From a checkpoint of a small mixture-of-experts model trained on Wikipedia: a variant of SOAP for the experts.
Below are experts of layer 2 (counted from 0) of a mixture-of-experts language model. Rows are named router (the router's row for the expert) and show model dimensions 0-127. Each number is 200 + 30 x the weight over its row's rms, rounded and kept within 0 to 999.
After each expert's rows: a language model's description of what the expert responds to. This comes from a sample of Wikipedia text that the model never trained on.

# expert 51
router,213,215,207,192,159,138,221,224,243,209,200,163,217,180,195,257,226,201,179,198,160,199,174,178,234,164,137,190,173,185,157,157,158,230,215,168,192,190,257,161,221,198,241,205,212,197,194,229,204,229,187,205,186,160,229,221,172,183,170,206,203,182,183,223,203,144,178,161,229,184,200,223,254,216,155,170,239,185,182,246,194,193,189,189,223,204,214,223,157,249,179,186,151,212,250,139,177,214,197,198,122,172,258,191,247,204,231,201,165,209,179,190,180,262,159,239,197,215,185,206,183,188,208,177,224,230,287,203
What it handles: Relative pronouns and conjunctions starting clauses, like that, which, who, so, when, to, often after a comma or noun.

# expert 10
router,217,227,201,217,184,193,235,155,244,220,266,181,220,145,213,255,244,163,180,207,141,198,179,180,221,250,175,197,155,143,190,186,174,218,235,219,155,170,202,186,221,140,206,166,254,212,174,223,231,221,192,143,137,181,223,162,182,175,189,228,269,195,196,187,194,141,191,164,187,205,155,195,211,163,169,202,228,170,169,242,181,225,244,198,205,184,231,219,206,247,210,194,229,240,192,213,156,226,197,163,189,202,202,198,220,211,217,199,158,229,218,181,164,232,160,206,198,173,179,148,208,165,158,191,244,240,211,214
What it handles: Capital letters and common given-name or title words starting proper names, such as St, John, Paul, David, Dr, York, and capital initials like R, L.

# expert 27
router,207,183,220,208,171,155,223,202,232,246,218,186,176,183,238,231,213,169,213,232,128,201,202,133,232,201,184,199,179,224,119,179,203,205,247,171,204,233,196,196,218,223,210,211,256,192,151,222,215,194,157,204,192,175,191,144,128,167,208,187,217,178,171,210,179,161,186,163,204,200,220,171,228,174,170,188,269,148,167,234,241,223,199,130,196,208,228,187,212,222,204,175,206,247,175,157,183,231,205,212,173,228,181,243,220,216,239,280,167,187,200,219,164,221,222,207,211,189,166,200,198,169,188,169,193,237,253,174
What it handles: Word-internal s and similar sibilant pieces mid-word, like Vi-s-count, Vi-s-itors, Pre-s-ented, bi-s-hop, also z, is, os.

# expert 5
router,201,204,213,230,161,199,199,196,243,199,261,152,197,166,252,240,253,175,189,229,182,196,178,218,233,137,208,215,186,149,121,167,208,289,257,217,176,219,204,155,222,191,196,206,199,182,208,209,217,236,186,171,215,214,218,164,200,189,190,234,224,154,221,198,208,190,214,190,216,227,155,191,204,186,177,164,252,170,190,205,210,226,226,163,265,182,204,251,201,254,194,193,233,223,219,183,203,206,202,233,153,208,211,181,253,203,199,206,130,198,201,175,182,194,161,202,181,190,139,187,148,225,181,235,258,233,225,179
What it handles: Subject and object pronouns (he, it, she, him) and common whole-word nouns like work, film, game, list, show, race.

# expert 39
router,248,208,222,249,189,166,218,191,242,253,220,166,197,160,180,239,217,182,169,191,197,188,206,210,194,207,196,227,165,170,172,234,164,182,185,201,165,194,235,205,198,194,257,181,226,262,165,248,228,224,121,172,168,210,236,151,185,194,215,241,213,166,155,196,198,181,186,190,187,211,157,211,227,176,190,194,287,171,193,228,204,236,225,198,231,206,217,214,205,258,178,130,226,215,178,173,210,243,244,202,178,172,187,218,256,198,190,241,165,247,218,161,156,227,153,203,223,166,153,203,155,199,174,180,213,226,218,203
What it handles: Pipe characters separating cells in Wikipedia tables of sports results, statistics and lists, occasionally semicolons and parentheses.

# expert 31
router,223,188,231,211,171,179,249,186,256,183,206,173,172,162,208,197,200,170,226,172,180,170,155,160,207,176,173,204,132,198,169,203,165,209,218,196,161,213,215,197,169,210,219,161,215,222,164,201,217,202,181,159,199,227,218,164,175,178,216,216,255,155,179,190,208,160,198,178,200,243,201,175,198,203,135,165,304,166,182,232,225,194,177,160,196,192,242,199,181,229,164,175,194,267,248,177,209,198,229,217,174,204,177,239,211,212,256,228,185,230,214,204,182,221,183,242,207,238,212,162,114,225,168,190,209,232,263,194
What it handles: Plural endings s, es, ers, ations, ities attached to nouns, e.g. yards, hills, Russians, carriages, Finals.

# expert 13
router,227,221,169,202,181,160,222,194,221,185,241,166,209,217,230,218,239,195,159,145,196,198,180,216,198,173,206,187,192,205,186,219,171,258,179,160,171,228,197,179,174,172,200,188,223,196,212,197,231,225,203,187,187,171,239,199,169,186,222,199,230,195,140,191,171,185,177,172,234,248,177,169,212,179,200,180,200,186,156,254,207,188,205,181,210,186,164,249,187,232,201,225,203,257,176,132,238,224,239,216,139,212,151,260,221,204,165,208,236,226,209,128,129,210,183,237,222,177,174,227,130,185,180,131,217,237,230,147
What it handles: Single-letter pieces u, g, i, a, j and ang/ong/ung inside words and names, often transliterated, e.g. Beijing, negative, Ghana, Major.

# expert 35
router,264,193,246,215,195,199,237,178,278,233,190,148,216,150,212,250,206,148,222,193,178,201,189,241,206,182,211,170,135,196,147,174,227,257,209,204,183,217,210,164,199,183,222,226,195,204,189,228,206,265,215,206,198,196,208,210,158,153,166,229,254,184,227,165,205,148,182,204,226,232,205,171,214,164,161,177,205,152,177,214,209,197,196,153,234,219,199,231,194,269,212,170,195,234,223,186,204,220,276,220,232,183,219,189,181,244,208,212,210,248,197,161,215,230,168,226,194,220,208,219,117,190,185,208,210,218,235,184
What it handles: Abstract noun suffixes completing a word, like -ation, -ment, -ity, -ence, -tion (realign-ment, fertil-ity), plus plural s.

# expert 11
router,269,210,192,245,165,164,213,198,214,237,240,175,208,199,225,222,227,146,150,190,206,210,170,187,253,160,201,169,207,168,176,187,170,236,227,206,197,210,240,193,218,152,211,168,269,204,187,220,247,225,128,167,206,184,229,176,161,164,229,261,212,220,204,214,189,171,181,136,217,202,191,175,243,192,172,220,224,200,176,213,211,194,221,183,235,173,232,226,247,206,239,149,219,256,186,190,197,198,207,174,183,184,199,226,243,242,227,188,199,222,225,213,195,146,165,228,156,207,235,131,204,217,209,191,189,217,262,247
What it handles: Mid-word pieces with doubled or liquid consonants ending names and words, such as Marsh-all, Lexing-ton, Brown-ell, payro-ll, sch-ol.

# expert 3
router,242,204,227,213,143,143,237,188,226,203,243,195,224,171,215,217,173,180,209,202,190,173,183,184,213,169,202,199,194,162,96,190,182,235,227,181,179,240,265,171,201,178,246,221,226,221,195,233,236,236,135,216,230,209,251,182,154,160,212,189,234,178,201,165,192,167,199,202,231,178,162,192,198,187,136,186,247,207,176,222,192,176,215,121,216,231,178,191,227,225,170,187,242,196,243,136,212,205,203,191,168,137,173,210,208,241,242,246,190,190,226,163,158,189,202,218,204,191,211,195,150,186,225,222,199,210,205,191
What it handles: Bare space tokens between words in running prose or tables, as in monumental architecture, district judge, recoilless rifle.

# expert 49
router,225,217,202,210,166,137,247,176,247,212,235,141,198,173,219,277,223,163,220,219,153,210,200,197,193,251,207,249,210,190,196,203,131,203,251,199,150,218,215,185,220,183,218,186,200,139,191,195,195,215,159,132,161,162,228,180,160,194,187,257,258,139,189,184,167,199,212,178,193,229,188,199,227,204,172,169,243,171,153,248,213,181,199,143,219,210,236,211,203,178,183,194,209,222,188,170,198,173,201,197,161,193,236,179,243,252,200,223,171,208,193,163,182,213,153,190,179,153,179,167,205,164,194,188,226,231,231,201
What it handles: Capitalized word-initial pieces after a list dash, colon or pipe, such as Al, Qu, Sp, Saint, and backslashes in LaTeX math.

# expert 6
router,218,216,203,187,169,153,215,178,238,229,183,195,211,171,221,191,206,159,232,179,166,139,172,194,222,230,207,208,138,195,190,201,167,199,225,175,205,197,208,165,247,186,296,190,241,177,215,218,196,267,198,208,184,193,266,199,145,167,173,198,249,214,189,186,222,197,214,206,216,205,198,214,192,207,139,220,201,124,170,245,221,155,213,137,227,245,187,231,220,226,189,187,199,256,192,186,200,223,231,203,103,190,193,207,239,229,211,196,225,194,187,216,178,179,215,203,248,200,201,173,132,222,196,160,227,203,227,175
What it handles: Prepositions linking a noun or participle to what follows, mostly of, to, for, e.g. beginning of, access to, bid to.

# expert 43
router,283,191,218,236,196,202,225,183,246,233,225,187,190,171,200,213,226,171,202,240,132,170,160,192,203,211,169,213,176,180,184,196,215,156,188,204,161,211,217,202,169,144,178,176,214,202,180,185,213,220,190,206,210,205,248,196,184,192,185,218,231,172,148,157,190,157,168,223,183,195,180,165,200,206,187,193,196,163,140,248,211,160,248,187,231,222,224,262,207,205,228,185,233,234,210,118,226,230,248,215,127,195,222,169,249,221,187,200,201,218,203,141,180,216,224,234,203,194,180,165,185,184,150,162,255,224,265,197
What it handles: Byte pieces of Chinese, Greek, Tamil and accented characters, plus stray capitals in run-together names like Allsvenskan.

# expert 9
router,214,224,225,216,147,170,195,192,240,214,234,176,198,134,226,249,200,154,260,215,188,206,201,214,214,238,198,214,179,159,168,211,125,223,229,191,164,203,251,176,190,203,187,203,226,175,172,194,186,283,173,135,204,222,237,158,188,177,179,209,233,133,171,142,182,207,190,174,163,202,179,163,218,176,182,185,206,186,182,231,192,202,216,173,224,251,154,222,187,228,208,202,254,249,218,170,181,229,264,172,204,185,207,163,190,204,257,208,207,224,223,193,154,195,162,215,176,135,173,199,190,216,198,195,200,236,221,231
What it handles: Capitalized words in names of countries, institutions and compass places, such as New, University, South, United, Air, Australia.

# expert 16
router,198,211,199,206,171,114,232,195,267,227,222,178,210,207,218,224,219,149,203,226,160,170,157,178,235,197,152,174,201,161,194,176,179,248,228,124,194,184,232,169,239,199,191,207,276,205,149,215,254,212,198,181,210,205,206,198,179,197,184,242,232,195,134,179,174,182,230,233,188,183,175,160,230,195,194,191,224,162,192,235,230,164,196,190,245,190,185,217,218,168,190,195,238,240,193,183,205,204,195,172,175,206,211,161,192,232,218,185,194,171,178,142,149,181,181,195,213,205,208,158,124,189,184,122,239,237,200,208
What it handles: Word-internal pieces ar and ur plus words like Mar, Car, War, Bar, often in foreign names, as in Mukhtar, Earth, further.

# expert 44
router,248,231,235,245,167,191,256,212,253,197,199,162,220,160,187,249,264,176,226,215,147,193,189,195,235,134,218,212,197,197,182,194,189,185,241,201,158,178,240,202,216,190,205,154,250,196,206,236,227,228,211,140,143,184,213,148,202,200,195,216,232,198,188,191,199,192,211,174,218,256,135,152,255,180,197,164,220,162,179,194,221,213,206,191,191,188,235,222,190,209,169,166,210,228,174,144,191,188,262,212,198,179,209,217,213,179,208,230,213,255,183,187,192,203,185,231,221,201,164,176,179,193,173,157,265,260,249,181
What it handles: Pipe separators, semicolons, percent signs and dashes in sports and census tables, plus headings like career, population, Total, goals.

# expert 29
router,259,192,202,216,172,148,251,175,221,228,279,170,189,172,197,214,228,182,196,211,129,188,149,199,242,246,172,186,175,198,199,156,177,193,229,212,157,253,232,192,240,121,200,196,215,199,151,218,223,272,199,201,185,179,260,156,211,194,183,229,247,195,197,190,203,144,200,195,186,196,215,165,232,189,150,185,208,180,126,223,218,201,237,195,205,211,239,194,235,216,198,200,234,223,217,143,201,203,225,191,181,228,217,210,226,187,218,213,211,271,224,187,202,235,160,212,172,203,164,184,177,175,162,167,194,174,223,214
What it handles: Single capital letters inside acronyms, abbreviations and country codes, such as ECD, OCLP, ITA, G.I., PER.

# expert 37
router,207,208,201,218,197,176,238,191,223,214,257,158,165,164,223,238,267,160,195,228,154,164,158,206,218,197,207,226,193,218,185,168,196,225,196,156,239,224,232,205,207,167,224,169,192,186,208,251,222,233,153,209,237,225,185,182,182,197,256,183,280,145,141,195,161,199,184,226,180,201,138,207,219,156,213,148,229,175,148,224,181,219,205,142,222,238,217,212,196,259,179,178,238,238,205,175,182,205,246,202,161,159,239,199,233,183,195,224,199,273,209,180,181,206,218,221,193,169,227,209,182,196,172,184,187,226,227,232
What it handles: Word-internal syllables ci, ni, di, ti, pi, bi in names and words, e.g. junior, tennis, Nordiques, Hanadi.

# expert 32
router,200,161,208,228,155,218,190,215,208,215,250,178,173,174,189,192,221,168,206,177,137,167,164,214,183,219,198,170,201,178,199,198,210,211,214,218,195,175,188,164,168,211,240,148,227,190,161,247,271,233,190,212,238,177,263,148,158,220,189,222,203,150,143,188,206,178,199,167,218,206,136,174,236,171,219,157,240,143,156,228,201,172,208,173,203,190,182,245,210,242,200,198,194,201,224,167,170,233,252,247,146,179,185,241,235,166,220,279,198,197,186,144,205,197,188,252,188,177,210,173,190,195,158,199,197,202,233,202
What it handles: Word-internal syllables ending in o or a, often in Latin or foreign names and compounds: pleurocoel, ponderosa, Toronto, radio, studio.

# expert 46
router,203,182,155,207,177,179,251,176,216,211,213,169,163,174,272,234,230,169,166,213,165,165,174,177,228,206,209,186,141,190,223,188,167,209,194,165,182,220,201,193,206,194,213,166,215,201,186,223,196,221,180,165,231,185,243,152,191,171,176,214,212,201,147,217,185,180,204,214,242,227,123,186,228,191,164,181,221,188,210,203,193,211,208,158,228,197,179,187,244,266,223,148,186,194,215,128,150,227,241,159,141,209,222,207,203,246,179,217,214,211,204,177,234,254,193,264,233,207,177,209,176,244,174,189,277,213,253,226
What it handles: The letter e and e-ending syllables like ne, se, te, we, often closing or inside names and words, plus capital O starting words.

# expert 38
router,231,186,244,207,113,155,199,192,253,174,217,189,197,189,215,225,203,202,143,185,188,197,179,194,237,196,205,187,216,191,140,162,143,210,236,173,205,188,212,208,184,159,251,191,245,217,214,207,219,262,218,188,175,157,224,214,133,206,228,201,240,214,217,162,183,127,228,211,174,167,185,189,204,221,153,163,258,193,144,168,201,186,223,223,193,157,221,175,232,213,201,192,206,227,217,170,151,200,254,226,168,175,175,182,226,225,200,201,222,240,285,183,212,213,208,230,198,180,167,163,171,193,168,154,224,218,216,210
What it handles: Preposition by after passive participles (directed by, fired by, texts by), plus word pieces le, at, age (double, telescope).

# expert 34
router,235,201,255,212,216,200,222,226,236,231,203,161,197,161,206,272,227,165,148,216,161,211,192,167,220,211,138,183,167,177,165,179,185,232,228,142,187,235,210,185,163,190,203,203,222,174,193,223,224,254,164,214,175,209,266,224,204,138,167,246,220,205,160,186,195,233,173,172,163,206,163,171,198,182,163,200,251,187,179,219,163,227,222,184,187,183,200,246,214,216,180,169,242,246,208,227,144,242,235,143,185,185,165,228,248,213,224,197,183,264,195,187,156,223,161,204,198,239,189,166,178,182,214,160,210,213,223,204
What it handles: Word-internal fragments like or, ill, bert, ed, el, within words and names, such as Libertadores, floor, storage, Alberta, Maxwell.

# expert 20
router,270,197,228,229,166,190,263,171,203,184,229,182,175,153,212,259,217,167,182,221,162,167,194,205,204,238,176,226,242,221,192,221,165,197,232,171,176,223,207,212,195,189,235,184,206,246,144,225,243,226,194,194,226,165,205,209,202,197,176,187,230,152,185,187,184,142,229,196,204,190,208,144,246,148,188,192,294,192,164,225,197,234,211,150,200,184,234,212,206,206,208,211,232,304,213,168,174,193,234,206,157,183,239,213,182,230,180,231,201,244,207,209,235,212,232,204,232,197,185,183,152,207,222,187,256,199,196,175
What it handles: Suffixes -ic, -ia, -ian, -ish ending adjectives and names, as in Aramaic, muscarinic, Irish, plus whole words American, States, British.